Below are experts of layer 8 (counted from 0) of a mixture-of-experts language model. Rows are named router (the router's row for the expert) and show model dimensions 0-127. Each number is 128 + 24 x the weight over its row's rms, rounded and kept within 0 to 255.
After each expert's rows: "mostly gets" lists some tokens that are sent to it at least half of the time; "comes after" lists some tokens at least twice as common just before its tokens as in all text. This comes from a sample of Wikipedia text that the model never trained on. Tokens count by the router's weight.

# expert 8
router [118 125 121 115  93 165  85 130 111  97  79 141  99 119 126 136 139 121 117  71 112  92 131 156 113 114 133 133 134 123 161 133 128 167 135 124 132 115  90 164  95  92 140 166 147 113 158 117 125 109 120  77 122 125 135 119 138 128 147 158 101 128 106 137 126  89 143 147 149 118 107 147 153 178 135 130 124 130 106 102 140 145 184  90 116 146 147 114 174 147 119 103 121 110  94 126 123 158 117 135 150 105  92 134 136  87 121 126 160 133 140 115 123 121 140 145 130 104 138 112 151  88 147 147 120 111  91 116]
mostly gets: "|", " Pr", " sh", " pr", " pre", " dep"
comes after: "\n", " |", ".", ")", "-", "|"

# expert 25
router [119 103  91 126 130 152 111 108 142 137 160 136 135  85  92 124 120 137 164 120 126 138 126 145 155  88 162 148 124 145 137  87 150 133 155 149 107 102 120 178 119 103 125 164  97 112 177 105 104  75 135 141 143 115 160  99 150  97 120 105  86 139 139 162 123 112  97 127 119  84 109  57 123 142 129 134 129 139 110  84 103 154  99 107  76  99 150 135  99 104 144 151 103 140 130 129  89  98 122 135 143 160 173 186 104 128 140  92 111 124 128 159 152 102  98  97 165 109 140 163 149 138 121 108 108 109 148 109]
mostly gets: " \"", "–", "-", " -", " ", " dif"
comes after: " |", "\n", " ", "3", "6", ","

# expert 9
router [100 167 121 141 127 137 124 119 131 125  74 126 104 112 118 101 130 150 125 104 112 160  87 170 162 102 102 133 107 144  93 113 130 113 138 113 150 108 121 182 150 140 124 137 124 120 128 131 121  71 189 128 118 141  96 102 113  89 122 122 171 138 155 142 114 146 152  99 130 124 179 107 157 139 153 139  88 106 135 107 125 138  94 140 200 128  91 137 129 138 175  72 127 101 145 146 196 137  97 123 129 107  97  90  84 119  86 104 147 167  91 145 120 102 120 124 112 126 126 115 142 125 137  88 120 144 119 118]
mostly gets: " an", " a", " ro", " A", "An", " Del"
comes after: "-", " |", " the", ":", ",", " of"

# expert 17
router [141 100 140 176  91  92 132 140  98 120 178 158 147 112 165 144 113 158 110 135 115 120 112 126 131  62 101  96 108 112 142 136 189 136 169 120 124 107  80 134  99 138  84 119  98 119 106  83 148 103 146 112 101 142 136 117 123 122 158  99 135  71 111  89 112  95 143 134 157 126 117  92 147 139 142 111 136 120 127 119 142 152 111 147 138 105 113 194  95 129 126 170 138 101 166 116 174 100 105 116 118 151  98 127  79 129 127 126 117 136 147 143 169 135 151 120 193  99 118 154 154  50 118 111 148 141 158 148]
mostly gets: " f", " Car", " tr", " b", "″", " fre"
comes after: " F", " S", " B", " C", " f", " W"

# expert 5
router [126 120 117 137  99 119 123 134 140 110 108 116 120 122 138 131 129 167  98 143 141 141  97 141 165 103 118  96 144  86 105  74  94 114  94 110 142 108 132 112  62 161 102 110 132 108 128 131 153 176 129 144  96 141 129 118 135 129 119 141 112 171 106 129 144 147 142 142 119 142 123  92 135 120 158 131 138 100 155  90 137 167  88 136 130 139  74 153 137 167 136 156 107  91 163 111 102 124  70  91 113 147 101 108 128 141 108 123 132 108 104 151  83  96 133 124 158 101 126 144 152 108 128 116 124 138 134 180]
mostly gets: " K", " On", "g", " Gl", " Z", " Mor"
comes after: " K", ".", " V", " H", "-", " G"

# expert 7
router [127 115 130 147 135  80  90 158  96 124 153 114 109  91 129 131 131 121 126 139 125 101 130  89 120 115 137 114  85 117 114 164 154 149 120 133 164 138 129 138 112 113  94  89 152 135 142 149 144 148 159 154 150  92 106 137  99 130  97 122 132  75 141  97 120 116 134 168 155  81 105 142 163 103 144 146 106 144 122 112 183 118 171  99 151 116 105 107 127 113 155 145 133 161 127 128 102  79 172 116  88 127 153 169  95 135 149 148 105 131 146 190 176  67 103 174 121 134 142 124 152  92 144 119 122 157 114 104]
mostly gets: " (", "ff", "isl", " (\"", " [", "ic"
comes after: " |", " L", "%", ";", ")", " l"

# expert 2
router [126 111 114 132 110 140  83  97 114  95 117 107 130 120 114 132 133 155 119 127 148 172  92 112 175 130 121 153 116 151 133 160 173 131 104 121 157 131 106 154 108 138 149 127 112 120 155  97 112 136 115 125 115  83 112  98 109 124 166 103  96 164 163 134 196 142 149 167 135 119 138 141 147  86 150 154 103 118 100 114 138 173 136 113 156 124 120 133 122 156 103 128 165 129 140  90 121 114 149 119 129 125 145 131 143 186  82 115 137 144 151 180 100 123 178 154 142 106 104 120 150 117  89 116 116 116 163 168]
mostly gets: "1", "2", "St", "F", "ort", "B"
comes after: " ", " (", "–", "|", "\n", " ="

# expert 1
router [130 101 142 163 181 131 151 138  97  95  82 121 129 130 154 121 113 144  99 110 128 118  95 160 129  76 108  87 138 102 118 140 114 139 122 145  98 101 133 141 119 148  95 112 102 157 115 117 118 155 128 123 137 127 136 132 145 113  96 160 137 118 111 140 110  83  63 158 114 153 148 131 140 131 165 142 135 115 103 150 135 132 100  93 111 161 105 135 130 146 134 140  82 173 147 100  74 122 144 118 106 135 190 135  92 121 131  98 145 108 145 135 117 103 123 116 149 145 147 171  93 113 134 135 118 129 159 116]
mostly gets: " original", "estern", "west", "FA", "ateg", " Central"
comes after: " the", " of", " N", "N", "R", " n"

# expert 29
router [148 109 144 153 107 133 126 154  94 105 140 116 124 133 162 150 139 122 129 101 153 104  94 127  97 184  87 151 162 104 161 125 122 149 137 133 113 161 150 100 137 105 103 133 122 110 127 141 117  94  93  78 132 135  86 168 121 145 135 100 132  98  82 156 108 155 162 152 139 139 120 136  81  82 169 109  86 163 152 163 132  97 148 116 100 122 137 132 117 104 116 119 137 117 125 137 136  99 171 151 137 129 160 105 122 128  99 116 130 145 126 122 112  80 138  98 154 101 115  92 132 130 122 143 111 115 158 109]
mostly gets: " This", " —;", " organ", " national", "ational", "See"
comes after: "\n", "==", " ==", "===", " —;", " ==="

# expert 12
router [132 115 133 121 162 130 120 103 155  88 116  89 107 118 138 124 116  92 117  98 135 135 140  94 148 100 122 140 123 125 143 160 153 139 124 114  65 141 127 120 132 143  79 105 113 123 154 150 106  95 128 117 155 116 158  94  92 125 117 125  95  98 161 162 116 129  84 110 135 156 115 169 115  93 184 142 125 124 120 130 122 114 150 135 153  94 105 109  79 122 132 140 125 123 123 123 192 108 108 119 120 102 153 164 120 111 133  99 142 105 115 116 114 142 132 118 130 167 140 120  93 168 126 153 125 109 114 160]
mostly gets: "ova", "ić", "berg", "}", "ese", "ko"
comes after: "1", "2", " ", "3", "5", "7"

# expert 15
router [131 153 154 118 159 119 139 152 125 145 126  83 190 122 135 125 136 194 135 109 120 138 110  88 141 170 110 130 151 123 128 110  73 145 110 127 133 138 116 114 135 103 120 154 136 175 137 104 123 139 146 167 147  79 113 115 156 115  89 135 142 146 150 111 112 120 104 147 147 121 138  88 143 127  96 156 132  98 119 125 177 157  97 129 170 168  75 135 151 130 125  91 135 109 166 136 121 135 154 109 103 142 119 147 111 111 109 132 153  92 106 128 131 121  88 124 145 141 139 175 152 132 149 124 143  96 170 125]
mostly gets: " in", " during", " from", " into", " within", " During"
comes after: " in", " of", " to", " at", " from", "ed"

# expert 13
router [123 169 140 113 132 118 160 109 142 110 115 142 137 126 124 102 119 132 146 175 124 124 144 147 133 119 144 138 150 142 151 102  95 135 115 151 111 116 142 148 210 132 143 152 125 163 122 107 128 129  97 120 139  81 149 133  82  99 119 178 161 131 134  81 169 131 138 127 147 108 153  63 107 161 113 119 130 119 136 132 100 120 139 102 117 133 146 166 139 112 123 158 137 119 144 138 135 125 112 150 150 121 163 103 134 105 130 108  84 128 176 109 136 134 129 150  82 151 128 108 100 116 128 107  85 157  95 131]
mostly gets: " first", " one", " all", " two", " only", " three"
comes after: "1", " the", "–", " one", " first", " a"

# expert 30
router [119 143 104 121 168 122 130 106 140 139  92 117 112  96 157 135 155 139 144  79  97 139 117 155 147 147 134 146 108 118 124 124  85 160 107 122 139 150 105 123 119  95 133 134 149 145 141 104 120 120 108  88 162 120 157 100  77 154 116  59 120 141 139 113 138 124 117 116 131 161 137  89 139 118 130 134 145 108 133 140 116 147 132 113 156 166 132 127  97 128 135 136  92 142 122 155 147 101 185 100  88 130 118 103 133 148 150  74 139  82 132 156  92 131 173 126 125 181 147 127 122 133 104 136 117 104 127 150]
mostly gets: "%", "s", " million", "es", "S", " s"
comes after: "0", "1", "'", "8", "9", "2"

# expert 26
router [116 131 110 120 132 112 144 114 175 135 137  54 145 111  93 133 138 114 160 146 128 110  96 101 117  97 177 130  94 122 108 127 166 107 221 101 130 149 124 137 116 148 152 135 134 135 147 161 116 133  93 124 116 122 139  78 142 163 183 145 126 129 143 124  59 133 149 116 122 145 134 137 120 106 108 115 145  97 170 128 122 114 155 137 156 136 149 110 112 147 144 150 142 138 130 100 104 147 161 126  91 130  79 113 127 113 177 127 117  92 151 100 112 170 156 124 135 132 162 143 135 176 178 112 115 131 158 114]
mostly gets: " John", "0", "ces", "ley", "ny", "rey"
comes after: "0", "9", "2", "1", ".", "8"

# expert 14
router [165 137 139 191 110 119 113 153 150  47 104 166 112 124 134  95 179 120 164  82 107 122 104 144 125 151 158 143 108 118 146 170 107  87 111 115 138 129 122 106 130 166 114 152 104 136 155  98 124 111 117 120 139 139 133 139 145 159 139 156 102  99 116 144 142 154 159 116  99 153 152 144 119 107 129 103 118 128 162 140 120 146 100 123 123  96 160 112 132 114 147 112  98 133 176 178 156  75 139 141 116 144 127 134 140 101  47 152 135 132  82 119 138 140 140 139 120 126  99  90 163 101  99 102 157 103 139 106]
mostly gets: " World", " American", " Dr", " Pro", " gen", " French"
comes after: " the", " of", ",", " The", ":", " and"

# expert 0
router [101 155 135 131 168 129 101  88 125 106 139 112 165 164 161  85 107  86 105 137  81 133 180 117 120 151 181 119 122 131  94 127 129 170 138  75 130 103  84 155 120 157 153 127 113 120 117 117 144 136 131 119 139 150 160 129 150 114 177 149 152 140 131 112 149  82 114 124 129 137 173 175  91 137 159 143 117  84 150 150 151 120 138 148  83 118 150 128 158 114  99 109  88 135 158 132 143  96 143 116  91 100 103 158 152 130  96 109  98 116 127 154 172 184 194 117 149  88 107 144 136 109 118 175 129  97 143  99]
mostly gets: " her", " Cor", " sup", " cor", " sur", " men"
comes after: "1", "2", "9", "3", "8", "4"